Below are experts of layer 4 (counted from 0) of a mixture-of-experts language model. Rows are named router (the router's row for the expert), gate (a neuron's input weights, with its number), up (a neuron's input weights, with its number), down (a neuron's output weights, with its number) and show model dimensions 0-223. Each number is 128 + 24 x the weight over its row's rms, rounded and kept within 0 to 255. Numbers have three digits each.
After each expert's rows: a language model's description of what the expert responds to. This comes from a sample of Wikipedia text that the model never trained on.

# expert 16
router:115152105157124147099118086119137164124116155191125129117125165109162122106115118096105159137171135092103102153140134138126144098105166146094111138130153115154104099144128119089166065149155126114122121134070141163098121159139116150125177139169161137115154139131131143143140115166136143161114093119141148125106110147168147156169172116152147141123135178153127135115088158146121134106104100138139150122126152155132097109167109178134073108093132144115146093116120145126153102156151142123127140135123117142142138099094152170112142105132102109147134153125138129143126086100143099096143092095137113138118130132123137077107140112098136185099173123139138125117097094151110188128157
gate1:146152171131104142109110150111086129131091114125128129074156096147172112156115134110123093112122125145112177116149135094136085098174095084159094094143114079106110161115146137139193097104111141148100133131103146125132112149168122089150122143147090140170127126126101108140143117065124152135101141104107104138130138143096140117117131148141135136135151097119108141134139130139143135133163173125129068141173145153137168159160119178139146126116103145118164093086133120118119132128143108176109141100127137126142107127134127152101112125138170129134144134156131133134114139113133123145121083154091085132049117112153120086153140134119079117108165153106119121144138096126129087156109
up1:141131133097130127134129137132125136134175123068115108168133138136143147086137133117153115078167107111121120118135131154087149169116160152104123106095153134131127128136127160152125171110150148163095105110086126140145174162114114127121162143082093125114186139144135118115125090156146097167129118171124117133145120114113151156162125081157105129082120160153095085125164109113167126072134158123143125126129097124116148164159134105116094112108125152136138147110135095132084132160105158140112136159133143096113098119108110111140132094127108139116137156129132114114090205076153134096137140126145134058138129138135091102102120121159154135097120095133149089158123111143114144146101
down1:137105116107111095112092111156159147135127155155162122094130123136166135106151130146128088100121122091106101108131172141114144127121088130078139134164102119120118127128086142114151083129136154132157112110109160111171136082135132139133126147151104164072122091125125147136131131114118153110125078117097160151149127173123138110142130146154100118107198132147113133113127140179097135171078110130135126090123168151125114154091108133130082181134109120137117111149106136144135142084135122148173105132132123151129200105130136106132143146150096121147117124138126144137108123152102128141139098093115162162139123147146133097128113082096127158105082168127111086101099106139156158078148
It responds to: Auxiliary and main verbs

# expert 27
router:135139139105153132103153125108157157140142135096109084100115160151119158092114156147154110120104143108127127063128150140145126095135151084097107174147128173111138129141118149138178140136134168109140100157124144096169078107091125094145103122104110100163118118130132091141153158137144102121090091154139179122135114151124140119148164096095140160151135107070156118138118087152089112131141105116152142119098162124135144111117111100164153145150150164146111148140119123122084118121111131092103099091078134094151107109162149126122114147119137174105111150164137146118137152170100108123133162132124140152160133116161137149115151137152166111139112116177162110126075102101137128115101
gate1:121128140152144167119117156167135091182127121119137100095138126125118075150126124159122139121135140152146082120115145174163123154138110090082113146142106135155121166154129109093096113124137160157108140139111135086136113161137072116112121105096135162161124173124081102176136199100097106084116150104152143161101132142098104123143134115150129094111107105133113107140106134147139080131114086147153130084115083095157100147134125106125133120116129129124163102102087123138155120115106161097125088127147132121111118140077118114111126152125151154125150172178151117143137097104109125122110110130118105170061109146146119128089113136092147150085107132117137122125133127126159118139107
up1:181127134152122150104195136123129130097123091098119115103141128134161066189144121120119109157095133174183126115123167165128114182132152079130094127145118150124142133101151130080111155159161153123142152139129120116128124137121110157140114099085119123137122155155134120105121142134115104137105107110114096134112108158102164156137107111082111104152131142134112099091126123130171099161118102123150145128136118123122126096139123095143115147111177110172167121114088134128144123100150113146092095123131123128104122149084132130166141172103123155127127158140184148153122133167106136144093142112157068112106120173152166114172113104138130115144179105152154127122111107118136154133125
down1:129063114141095107089176141098085121153109098092100074189072138148078109148154152130123117116122143114117119097122087129112113160125102111137083136157117101112149113141137113120076172149102121142130126152088151103110096119154128162134125105109094115130145127134142094130084147142174134108110150123156122151117103135114125092129148133182132159184126175121104132112162155094159139145167100108123122116121118142137151145120130139131115076133127121173121148129124145096138157132167159114153089138153116110103139123142117136133123136139156152137137124146121075117113141117175111107141111166161159155130083146144176104092147131123103156116151110136125132099122134108105139111143
It responds to: Given names and initials

# expert 1
router:176097126168157086137108153109147079067123112105104094079165159136131111140160109150110127138163127120116124129123152198135086087113120146092135116122120116142148133104100127100120118120154103153121126142135144134150159116118121140102128112103113119153171138097164145126096167136132176120113180138147136131147135136178179142097105127118086144151116119097072118101130127081115093138144131125142157127107142132132103149117142109140103101145111122123146129128150110133138094114110129098144123139123142132168166124091096162107135144100101128166133140145105141136144084100126137138147128108144153136087135127083125146118080110150092069114081078131125169097138107140106095127124
gate2:127145142117082093132097129097117131116129099099150106132136136087082112137091141135105169136148174121121137149101144190097130128148170121129145171125130155140150121131144146147117111116123131099099135127130133124097159138123118150139139128159154158108181128102124103115118150101092140101135167119140142153134152148170118145056134146147114111133174144069090135146146130138162106109123132151145136113137140109109127097139129122096140156142151131123134162149039134139099166153140102129110116105169094131154151096141135084153169122131103139132143172138070065162101138118110108136159104118147124122113127144081171147130161131117122105096120119118109102147131114143102166106110
up2:132098135142099105161103080130144094110127114144138128115149181120109078126144119107089101159139096135147116121109105124118092153101102149130147166133137155117103139094132163104140120139159125117149159103119117121181130124146120134131115104116103089087163145095114157111121118102109103130107139115140116150157146159113120133137111128134106115163137121089102170109091115128158157117184096158114156129099150129092119122131155127118110164143122145163074152161102078145148130124166145119120102123112152133113171058152158130063097152111115164186130154131125146147179109167126151130136112123136141124082135181090120112121111165124147132145143125142100132111180136118132150132127
down2:162127143094141111163099133114104130112131120147136154148076130098146088186124112157113100150140184145091135089167117168115114163119121166113130152095161086144120166089140170142108131156130114096117134108136112155184108141130101109142142108140166098141112111124116138162165128137174111107115140139096124089154095129118110092151114155100143116172108091161177144113125128139137118118170136094143122152128136156139119127168119115096119132151159138115171133112085131123144121155167114084127133147126108109099146134156167115116170144128104126091155120157096125142118134130096130118100098136122122083114135127104154136108104118090128180087130104085117117141126097142159149092145
It responds to: Table cells, word-interior pieces

# expert 3
router:174136140065140134148138088143137093157134145167120134125151117135104114120150089170127167112129130124126137095174141103152156117137122137148102135135126137124119135128165107112061161137113111174100154088129132125114147169164108177089147102100139108097118100184159132088120126136143160134110159078108090155108130076127094135115129133115110083165118140119116111117138144169163148100101150118132158123138115101093104070098104119150170157112127092103127128129130087115129108139141141117159177110096115137106138132144143106127117112169133110089110156141147152159139132125120132154079134093135091106118123104174087138120128103114131168142150136160132129134144133122142120120092
gate3:127148118137133112106136104125105087120125134159112107139105162134086146125126101142079149142128150155140093098148123103128111103159146119146095147143141122193171080149133096087163125137142132063118098098122087120154172159116124130091106131125132168156118136121150111093088126174129125133116064141135150099110145120111123145128137159088142086128149113147109115146110098149149109110077100126108136118132134136141102101132168143136112118155181128132118134123137082099118128139092089169098093091126166145111109078138110096073129161104113104122112133133114165136147134116124135135107150159107126113133159146111139158127098121135112106148165124164164107102175163106143096116120
up3:175138113144166144078102130102129129134131105115114129177125128097136097108127146163139172126120111130117116141196152137154144141120137165123145135132132174109121085113117123106150136143146081115139106113104175155090141114146119164110106139132137133133124116098102135159133119124127110146122103107116131147145103158118153131115103102167142164135121119160156174104157157108145096130159184125123118073159132158174115157096086093164137156135132160113118141192188133119123116098158150125149142189102108127142106052128138136143123085112109139143118125129098122142136112169124123148111108080124096131109169139146112147167118111170116117130125095143123114163111140134125157111123
down3:121161139135124128131118096136084134104092131136149102114152155116140063121106110144140150102162198135122128127136099124120155161167140129099118121140152098144145155107136118126120184118154107172146116084140158130138111149126115148162136105122118113123063137167091152164124114107153155140146100140138108135176088163133110136153125103115105105087104133142123138146155165181083130111144105056150141152082127090123154101142122141152122131138115113119075144120134104107103145154156145162133133144115123131122123120137131150120129142099128130132144143136156150146103125154136102124133202152114131108103123139083107123148150101165134177067131113156129128149156123169161112124159
It responds to: Asian/non-European name pieces

# expert 32
router:105124122123111171096130154144106118157106113168106116062101108116104144122156111118104111112133099147128123130157162106110171103105127103107114134104112140105098119068133126153168124110134125141143128145107180126111134158149133144133099171134180148131128122138138131125165081122117117101176137170113105117125118113096174107181135152172097134108137143114123147116151160124088151158078135167104100118121111138183131192095126122148145123123096107161155117117135159170116134110138150111165136121189112142061135128127141102131137141116110118137112137119136167114134130165126065106139124141143127154133116139121171115129081146150113127130138138173136151091103138125134153166115
gate3:140127160125151121099165161153142107125119102086127128107145115130103135100132126094122104145119170169164112122123143115127091137114144128161150135130056086094121068100155134091128083140157136138166132140115122128160152118137101135140114140159144082116087124108095089082154161119133162139117114126120098155103117116176124120175126147122091135145096160178163124121179119106118136142106139137180141125145108150146170131111093110096126139150130113157100143148119143135150120132189145143102095137144129143160111138158123149132065151125124088157119147151135067146111122143165113145093116133113123189136143101141117131110140106131153115122136135107134132115106152074135117132154
up3:116147127154118133138122133121102129095139120153116086132142133135099143151131097135113147176126133170120100137123102125183120167103123143126188120167125121124125098128089139164108125113131142092137120145094142162141134111146129103144138114168108131122124144116110119104110158140157078117150106145147166120105083114160125178159141130124102108152107155139122144106172142142095168174150037122107159116132096109102134145087112150166146083162112125108130135122147110111123137109098174122114142143123121118143096127101153110149102151157156124159128170152132136102098107094153085109129080166156137170129161152172160105142147087155138137128154140120092091114102151121133123109145
down3:144102092132145123144150085143143140109134108158115153158141097099087109120122098114150116140106150121113127129146123137117102147085126139116091113132170083161155170147173096103123123139137127139193095131134118110124102113127175127145130080145100105128121128121172156148072118087141153166112133132122134121185135136117138105112110133133165118144153091139106132181143094139151150097116161056119131164085126143098071076133126164158107135121146144115142121128125118054131119153124115135109138081084132121127151134113121133140114111169123115121182112095169124114163147177116118141131145099114140131112113111122119144151124158128136091148118155122120117115146165140108097135111
It responds to: Nouns in titles and tables

# expert 39
router:154115137135160118152136151137122138117140163086131092126158112101103150147077158181120110117147149117100123123096145080129118131117118120093131128107068147102134139175177159146124166128180150085141163142160132099105088102157172118096140103118112069159160114098123127146104125122131146124127141140119170132145093114147125102167143080142154147102108141108174130113130086134110114132131167117100149131114146124116117131123140111074131123149107156134137113165111144169084099111143123108121114107173135139111094124118101132120182153108142143148163145149115110125124141136162092121136166122155107144177153140097138138113125138121124091109127094135144139082116147074102146098140
gate2:160086085132136102128139113134118117112125141099106101131140140156126115145134105126131105080142101122175131113139172151116111118122108138149109102124142101162141101118149126155120184112082135111113176167129131134140143110162136119109112130139167074153123110179085129098112114119141144122066120101126156113109144129108087116156128111125095133138156064123123102121138085090134144118130124130150139151154133115132090165164097065153131157121106117089103110157105116083140128147121148118149104124095132136106168076151114124092144146094156091143099104097110112124137137130129106142116138105122183114138113125128179121103147092156129159118172109118091153137152096162174126140118
up2:094133137111166118073091125131169147098113146115119133120157066143111130131159123119118148130147112104167144148123123125113106119167122120112158119158111106157128118169118105152176126124107167135059130118097108112145121085093182084071111118124100111130173159109125148114143113142157129139086141121092141086156115151102167101123115102134122098131135121119083115133156127160104110149110101150105148146123142111094159183123121105112127129139081089106103117154072170118130132124140136155120102131117131145131117131084127141107123111162073119152105119132088122157135131128146156169123111137171125112144146120136139152067133128144126122116146185129123142128115140147180149122151
down2:108123165121132127162152133142142153129109107122135111121106121097090100135106162155107078131124113109101162112139097152128099143130111133138135180137139147160119139114116146162113068136106134149101165138116133141132092098132124132083142110136150135178093123124138121141134148136180160125115163154090142100142123130078162139126177121125114136108132124115141151100107096122123109129151135105123133141155143164154106129134191104128122182141143101111112075143122130140138168092145140158114136128133165125108115109148188111078117085145101160126142139098093140128101115117133138100132109118171121147133115110104125105095140118163181117123115136126118196193116153105139109057115
It responds to: Romance-language particles

# expert 2
router:090111154117154102141115126097132119124102110194124096154163108124131127140148114130132120085088146174155118096098120111154167147132118103103128138125134141121142151098144177145134096134090104119143110134163147098084164154108103143132113182191159184149102135134089112175136124105121093142116115141128101120084134122118167132122099134143140104123140095165095144076119114143176130140132094122086100109119116104130102144110123137096106121150146135131161134111082137107154096151093121109149104136133155115129105118156172125117155151154141090106109147094096102139116104151140120133108077171130151143128135150139164093089113167108129127126147103144152101117124158143114161098102
gate3:131113110128122127096132122159129101139108091119166175119114108087150127119122143176157123087132145163153126126150140142167130107124144155124124112124104112153117119138115147130136124154120114115127158124114104140128119121178146120093123173115125123087122104131090107107092109113119141137111142100162116163104140100165091136134152122110182167130158161110100153099107116126051147153206140134151122133175138112136129119118095134137098122161150094102078170143122075102132172147137114096109131161114154147120156095120146119124166150115119108130124131150148156143106090098140061145134122144167093086100134163131110116172132153136109135139122142161123123167156131123133163170124
up3:072100125183138136133115084125122106135103148132187136101098111143155126113122167116132111118144134149164117156149142142137157112122144103129137139162112138161141115127133143146134132159123120118145128180135078154123142163121098128147072097176111137109107122125095122145108160131104129136118215101109146141131132112142144103154140114143129179141147129131100162125100119114120165126121127131160140134147130106153116119176108112115096097139110091122094126141103179133099136122127132159109103137152137155145097087169111146127126133126155083116127149171145136162134132118166115122129112130156104083133174132149075107158098160109093078140139134147172159157193151110148114141118
down3:108089129124108142133117137146109137093152116135131128124127100112108100118132097129133107167129108104131135114157137151141133185153126089076146107127132108105133098142169121133174133153137119129136136138116142132107101128143120120095145139171159132136165138132162141124188139167070073138070178146144134120185140148139148143160097119118114138106138151110157133109098117100147125140110100090152135076167163119148117136125114124120072152109090115140102117147134106158124155092100144178127097145158128103129112100074097122112136106178092156121115111143093104103128102099171146103128127130113100143119133163137147120130117130100137129110094109127127056145173151135140129121169
It responds to: Dates and time prepositions

# expert 5
router:117142144162153144117113139150118158102148097133121174146112197165143147119106172105105144118154163108120127160098152125143121116138143144154124157127133150097103110104088148093095084149153114099114141157126127120160145133131154139126119117129125105130140119152140096081113118137122129137107108085149096130107143101112130183152122144100124095097104107113110123106098155137132140149147071132103135141176114164087169176183103093145161110185114128115161123151123127146132178137121134140126153152132161128126139091126118150097176175122124173105132136076139083104115147142080125166150128101127159159105123130155139147100143098152132120118125152117134100134143117163147095154151
gate1:106087155144131111147150123120123171082141146122146130147160132140168095153173129100117147137164151153117095151134107165104170111190139164094122120151166170094137179148067074139110121151079105130120148139119096141145134150138133149089093119159077116147094138131171139106133125118111101120158103086143121148146111132168130163122131165133130103105095113136089112128100121150153134135122111143140141144125121154147118157149157154191142137103148121122100145107141160097138120148099097105111099134113136104144099089154108118128098103098102132128158107133114097132121095078129115123171100148104119170124110126095156134151118143133118101137123119087155125170141141131122131148107
up1:136153148141121147168154120089117169129111148104133175147117100131124119134128145119101168102140128137092098122146113143104129145157114135125159157136171140122166179100099114153082121120133125150152129104148140147167147148112135137087141109186071102146086139134151143122114126103104118128133118125102134113149070129158123128111136087128099134128063136127099136142101086157139137169161103118133094131141144165097105134138119143163128121106109101119095144118126150113092120108154059090089101157142122086121119126100146086116092122109108087132141144138163117140134085072116140156153119161141154121099106100105134122102142157125124093145110161137144151163127146104153139156082
down1:150139140124116146157150170099101157136161127125119118142087157162093112110101114125140111112104116127089088120093082113129131141152049186133179142116116163095105154133154112101159118137107093113121143108122089095150112121099090104120112110095097120186152086141146145115112143134118147137122133105103088114102098138110162122115126149162142140135140122106191085173149136125096138127168151139126141150111103112136135094166163092118144083135115118137121122144105098098116141129111102169129142139134110113153137122097141157117147127161142127122145135119120108093113076130103156139131162131138125200108106092122121118109095139135177087146157126106129131102118143144128119130094
It responds to: Office and institution nouns

# expert 9
router:107133145129107166138152148119095126149132122176088139081102132097117140142119080100098119112138097125117139136161162111116173094101115106116107112113125138114083104092156127145152156095119121130146106116112174103117145156157132125143124134108152167130132134125152143136176078132111135125170145150137125133149116117089165117156128138161089139093145162105092151095121137103114154170104144166104101145106100134174130188084128124167157123097093101150160146122117171144116137119127118121174156134168111134075129128110157098118174128088124128127108161082156170110151132171127063118143143139139119127150110156141163112150094153122125088120118136140133117116116128126122149135125
gate0:118153149144156091103173136105134121086106120110093205133126130151135127118137148155098138120168156123150139140119152135170110103111120152126181120118133145108138118155128113138095160131137107133101114130127141116130143190140127168149176150119129098131162110093168119128151191121167134132124088106112104157102148116130138093119145117142106151135157100167133148115141137113154145111123158129142138136121137110123129137176097096132107080112125086130154161151074146142119138121125107139122120103182102107163168134109147179141171139117090109129140150135101134144131121095160121160207148143137144101111169131158181116088151135116110122122133153122142128137134099152133111124081
up0:104109122090138103117131114143144156083118123066164143189144116134111141150104115133093138113113112110137108142114150147131101153136125116145151110138146148097158129098160145114138113119106105126107178123133121102182104143116160142142092155145153176112129101112140113117127111121113162172169082135121115153118142115114105140139147120137148138158136116121095166101139129134129091137109135144138110124104117107135165099098129082123112131067131092083119134106118169122077178089118135090136125107168126111124160137099069120127092118129104133151111154071118159168123116118119139112174155113175118104132138141174144128136146134153122087114176113091108158144138114098136096114081
down0:163113088124087155107122133127119140117111124106143083114117116112158151093160109112147147164101130168137172122121111145105097121153117088115114153126143137127149146103126117125135113132139101128154166083107127189105090094160125126120082137118167119120152131152139122135130113154157099099181126109129151127113122119114118131115105112127130145122108106099149138144107186132108125103151112021084089085150107128091124104119145153120121126088139142180138080131130138141154102149097140133127158119146156115122112136097140125129119126118147124126134112142129130110121141134099101078110099079101108153071116145084116130172157160121106145115133093157108123144147176090117144092123
It responds to: Words after determiners

# expert 21
router:115120126147158137150086133096089141115140103151178136150195107094081161108093118126124159114092115143128112159109130088139102130098182134158132163128143148117088152123126145147120109171134126164135089088125130111140097137131152129103145138133125102141096120142144144176095095100121154119105105135129138133108169120113099123163087151097139144146138126160164130125134151110151127176178140125117151157141117140167147138124119120100128106184130154087110110174124112143135119141133144138157104157110120095130141142184144097166129155117113131118115101119111141091151130152129112134149117106123140122132108146174176130102112166092099182110143080086137133120114097144107090128091
gate4:177135127128121083126125180084177098139133165143137075153126113150135097154133126133144148150096087179096168078073099103127115093159130140140106160121115133136139083140180124119156097109130125132135147140115126105152130124118161104113111128111139100177137114121151135122140140140185125186137093116137100119129133195095178157118130137185129095109122092177159122132132150162128139133132145136161186148122149154110092102173095126149172114096092116115148104130128094141120130136146113161131117142120151122124124122125119142144156123137135130108146160110128140137122137131137104124117124125147124056139171120103113109119106117086134163128153128147110147159115132126134120141109
up4:137080138170095123129070108139159101080177120175167125156135137129180125149092130160129138127116108122109141157119139111098064105120202131171125153162120129100143106100171152131125137123149119145122153115114126118151170105131154113105161136103153136169109164115121148122109139119166152152138118121149119136119156135144086144150139101100151125076130130144150139099168114167090155172125103155130140148141146141131114132129134199124129114147120102127182115147134154127121130109129108127146145111163157107149127090160109168103105116134167164159130168167132108140143152118145107125096122163118133145105097160128144109097131099088133105113152114129136131139127110126121104087116
down4:138097149150162098160151127179177101124134117149124081123072080143136131133119094138127079151138069150117109129139136189130118107136102112163108151094164064121146140099152107104127132140108131145154153126125127115172126091131139147115132125091119084135139114111158165131146137141120095146145126159142117127123152140101118151106143099109146120154122141173116096110145143152129139139128119091145156143083122178135132125152135137130135121163156110135143176183146166118134122117133159115105149154095166067145143116147143168122080134143125084102106111129104160077098133122142169139131128109115092106138130123127116122120107142140148135097203105130140135104123132093130130138152
It responds to: Place-name prepositions and directions

# expert 4
router:105127134119098127161179097139087151098170101159112131132092077141156115142079161194136121119153107122124104126115114111088156116161081099090152142148145118150142170093158132133102154117151127139108109141126122101147132088138122129130156103135137109121134139171134159099093114119156088125155154127116159139137113155125144128156184128087131099080111123098138136117116111112085136140125134142130069134106138133099116158123146127112167166116132169119108137133120124171093108126138131106106079189166121180138142155134115117104110105134149102091146152135114133161131123127126125113168153121128119135174125116148110151108152127101168149101107095165161128131106156140119148100167
gate3:162145129145131118114091136134068111118080098152121113105154118136112105178122110098156079106152138176103098146077089123126142141087101109110157137136109121142150149128102129126097147129159137150134156126103084117124135116078114148129071128113141150129132149122082135132159183131142123099090136137116129133145099146085131137161149128178137094096144117114155154146126087136178168099120164155163124090126166143174112108178174147115093135115129159138125156148147149124135121140153118122138130091134119127117094118122076137139107103113115103127141093108126130154143171137122132121099146127143145098089145117162110113138110112090133140139105115121134153140080138100074163133137
up3:114119120121145134130074104138119137108142102136154138139128118140117121141110113117138103127169148101137142157136099140136140124099129137125164112097135139149163111116153138121149159105136102166176176084087068140165127084109112167121060104121091131106096109131092172124128113142122148125106161151109132098170122169107140166148130154134085142061129091136136141147100150164141225108131130154126145125120132114122085120191151140116124132154159119112106113128125132119155121147183113120123156121135141111113100110141076128147121108156097112127120076102123154144111138114154137135159121120101113147124149133117101155076086095127150123130142103121131118159107114120122129109122
down3:151112161122146147139125128176136136146141162111138117119137125140102145115149112128115087108152138164133109174119093100134106185132173175098153112138129120142121125111131120107112135094135107156125147095162067133138090125086119116150158144139125122152132125188175147146120108119165127128145164128127140122125088134119123121132127117124129151091121160104157118156106148117126198122138117149159158088150163095138134129142154097127095122147138145135186101087121113123121106068125142127075132130109104099122107144105104136102171128111131110172116140092118078076114168147161099129155115126119142098139150131146164114107142129092094109102104098086134132140139128072117155111164
It responds to: Foreign name fragments

# expert 37
router:166163134093151090101166156132147093130186140126141120121148131103124161146158150144134124145132138156130131076165100142142087093172122162108145115130133105103111099129163113137125107128094127159148116090111155100112138172173112125092108077114117106119112139111143135150164150132162160153135105172132110079153135186151111128139115112170178110198094119167114112133148156120153115162135128143148127116107150107134125111115140109144103089100142103143126145127105102105107120172123097156121138118134170129156097107143113137152126097150134140124151098143095116101108121089097117133152094120108144148128164114132124133146099101123094113115193117140145165081130142152120119129141
gate0:165136122158129068128148160122146141099159178117150182155123121143132121145153170109126172120141089147149112149159165111160119093131182111131103099111124161115117123135111145104113121099135130141161138144146122092137136163115130149103103107145115151131159158124145134138160122127116128166106079113111163164151099112112135130110139141151123095144093107184107158109145154146135114136117115148128120155088153138098139093193164126082191091149109115122117128118144077113157126115140104100115121138142171122148184126109080112135151175108129099109098107133141150095158134115123099122109127119158150138123113120118137136112143135123125154146148056081130114109151149106112125130145
up0:071151171168169125131127134153114111108123103144218119101109130129116121113144107087139133129164098116130111109108102067156113109121129138112135144102103106155169137132152135141126096150126137126142132178117138152119114129150100135180140133112111158157128097140106126118143130169158111166142093118108154116137166109125151164101144152080127123110133143160134154073150114120157107112108130135123119186121121120113106104175123108118135133105173102131127102125138120083150073146119126085155101152150138108155128151083142127139104160135146141137107099148109113136099130123135106113112132082174162136149125123144116083160122150134127078156129090158150133100133181097133103132116
down0:131152129175153128190149138105151146082142126092139147130120080139117124100109114102145169152114109133134078173140173089146118128158171136151129108110134149104103156141135197120120096126104115161111131165185154126117081112092092139104096135128149133111158109143135126124127095125148170109132123131092122116125124135119147125135123128129122133114109121155139080106135107137085109147079145137171166123101095101109143147121116141095138145117132155136119144153113125170144103133128143120133123157179149134116145138124110139138143101107114147121113136144124169147074163114139180115074105087144132124141148142092093119146136180167108120144121123114123140128183094074157131103126
It responds to: Verb prefixes and stems

# expert 23
router:131116101128093127132147182148095129133135155147165128143119165092101128107138144147137149113122163119109148138098126115169127166159112151101076115127142123125086157139106104154136152157122125119133109135101141090065124093112124109130145114081104146155148077128137112147135162135113098119119128114122131184094120149117195176093077105132126149157135136107111154127133130170089110100132127131172151131095099145135148117134158094102163166127103114140128156137137150117169096105101148081146126141111096148136177076162140114125113117085126116124103122141159128101129122125121119157079140077115110169091113137098147136123134136151145111134113165141086105116120135116140084111149
gate1:131112132156157143096126118119149121136142129136164140124136127142134108119126117122128139133107116160111129107098085126168102138120101114184149090164144140166132138128125139103149129106128153130154136148131129156119156174122119178113119103124090161118124091106124136150108154163104130134098105115148124099101105181149106096128147178124123076133154134111129121132145134140096146120113105149122124123119122116120149172127188140115153141153196155085164135119132149159140121144105116150120131146083118118101160132174153133173087110175086114139143157132126095137197133121131091099094167084131110115112129189105122107086178099123171101123121152162111106107163115147129118099120
up1:133151166144140117133172125115159122124134148145155153103101168127141135102137156116139110166121123132132116126127145145102153174131114145137136168110166138121118104177110121125197112084147100121136094125091150148117163151131150122157108115113113089113097121134130167136107113108128118125141118107151132132142119074171139151151090100100112135165117141141126160107106133178086106179129137148077148152137158167155135118144145156136132166091111166131099132116134116091102138101125101142093128192130105112088110094139090107099154121142160111132130195111106120130130134140142114163093129104167101140151144104097135147144118071087140127077129103141104123134149114142150118106093
down1:143146115119145158132145106131172108116168126215111166126096120104137179163119155126156107139149094133118133101132129110100118144104132124140131131102119112157113096141101119131109092118141138111131140109142153133131189180111167124116102137115094104100075116133106147153149085145112125120095141096127124128133148126122113110180147148101090112146122108175081096115134153122107155168132140091126132163147126105101139147132136128139119137111091126115104097115165121135080199110114106161115155094130119139122124169153104135107123121101157151132169072125156080143138108103133077136176146105117123137142120137106111121136167140159119106147112100170107146104112121140155149138102
It responds to: Surname pieces, Mc names

# expert 0
router:135127161149094123127089097131128086142121145171145108156113089100136120120121144177125146137119149156148163107136144116168113144112120141125106099123122104094159132164156110146147119138075117090132102117147110136135090081121112150108182129134105072153170146090109105148104158138119155126126143103099133105138145158116138110145092134179125101166101151161159103177131126131153091123181107132142157142131122132141149146140157080115108123122171126116108169140132146125126173134119152158158124117131110140106127134114134145161101137101132147105119151124146086132121109097126112125095107131148096127121166139118093155165151155117083118126194102089071126118143104153082117105149
gate2:150144141145129158133108131128122111102133147131117128106104091130153159142091154200174151120121148112104114090101075134127157149108122127072084161107117104153120132144114136107140141112150138147153141132092150139148130144097125087089172123136148096120130157147110119126136168124096097119129129100134151163114178190111181109141167123147137145112131139123139136163106127140079100146154107160110173172093152113163132107151144148108179143113123140153129115159118141092121116137095105099120086147124139132149143138098157125167148142138121083150113135104112101122114133108172134113137110137133096142127115140114090179106117136129118118145106142158097122159129109140116141163206
up2:134112127195117101142080104099114158094149152140126145136143139096142078140086165129153118107158122115108138149157165134149087153117149093111139158153111126123184132140154090125142101115104149115185100156111106093125121143099144133088101093114102104142153129087140152122138131135122154124096137101089103127121119122174154081111134122136131156122129109150181119137117202126093124155168136167137087159104065123135092130122139135121146112138195128126141134150131143139098159147136113118123101134175129100101132172121148133109131149157178093132151129116129130134163158104091149116136110115130125158142118141127153123156145171121118118145144106138151122118105165126136102114140
down2:136086099144133120103099148114156138156165095105130163112159114100085165154169166110110123137102166156108122167114154160105168154139117128113097138142110135146124133166155125155154158101189168134131131142153083128140138081150123073153158154136095125146119122159113124095132111169135156134151141121123117120145136109165157111120123136119125128126158121102120127134155139132154074115119111137126150141083130131059153161101139109092158129143121105116136154137102129117123156120139131154102142161146136126116114130106130143134156109107165133110153096110098144115176165124102152122127138112144127134090161096174101157184113094114145121118149142186141111139088079149101087132128
It responds to: Consonant-cluster word starts

# expert 36
router:149130114176083152145087142084120125094147074102057136145122118098110117120123138132145091150143110131143098139150125121145117141127131110099118156113105149167145104162103150119129134098123159122114134129171157126183128126129102109128137137101106121094094104129162129104152115104142144128109139145103171160147093156080151109179164120087173144115088128112099115116134145159093150148109119125136083112121157145122170155181115091091135152114134142112156132098141117115104115120090140134081122096135139122137145117101120094084141129083120167146120088103145140143113131143103116121097165150125163111111104098130153144122144150134107119084098148120142155179122090129162129121098
gate1:137110091176148125123113096115141110132108173111094086153128103127160146162126164130154140138145077160140138164108134110162074141121173072091164113166083118119124139160107131099109115109163131095120134137110140129161094145126147140115121108128128099116123149134099124163114125103148153158180146122124137133081173111138104057134132120148150153138128108188136112113091167121061117145132134157129141161128104107095088118134087120096137133152113110116078109136134130124142096154139166131117135135151116155140139149112114118076178127104155156123112130125118155141143131117135135147112144167137135132123121162162102127122136130172110169139111158138121128088119129106098142131175
up1:129134160113111143154129137133148094121123131147084133075127130136109148164128164163097110157116177103165121122144124163168139125144139112158157118123168186107109103110135163137132102170177110106154160128148101118139110115112093138111172119138139132096153116093160137122151116138102107153147111105120153137120084130184132121140131101106148173159125103147126143101155103112125119121115156126093143104145156089111146130152157132150108158166128114118121113115160108132140164098108100106102080163088134120118097139090103093146123126110114157131143141085121112124149104182107122133124080128125097089107144118134161117062127105094151105101113151123137125114098127098174151087102
down1:101145142151144125136145127143095114121141110090135080109151118129089124116140142156148090098112113128109123116155127105130130136117128105096144107099086126127139130147135134114146199111133128131098127149178109137105160115119123110126140152089126142165116145113112128153127110151129154144131153102171126161100165165058106139134138133145158049133103122087146141141134135118156119118101149094076120136150158097127136102134140148134137122173139090108177080093149124116139129098109119127110126084181151095141081124091099118112147139115133149134122112150145109122150069113149114110116195148153128176130134116087187163090125119140134107116116145147148129111119112086118111151114
It responds to: Latin taxonomic endings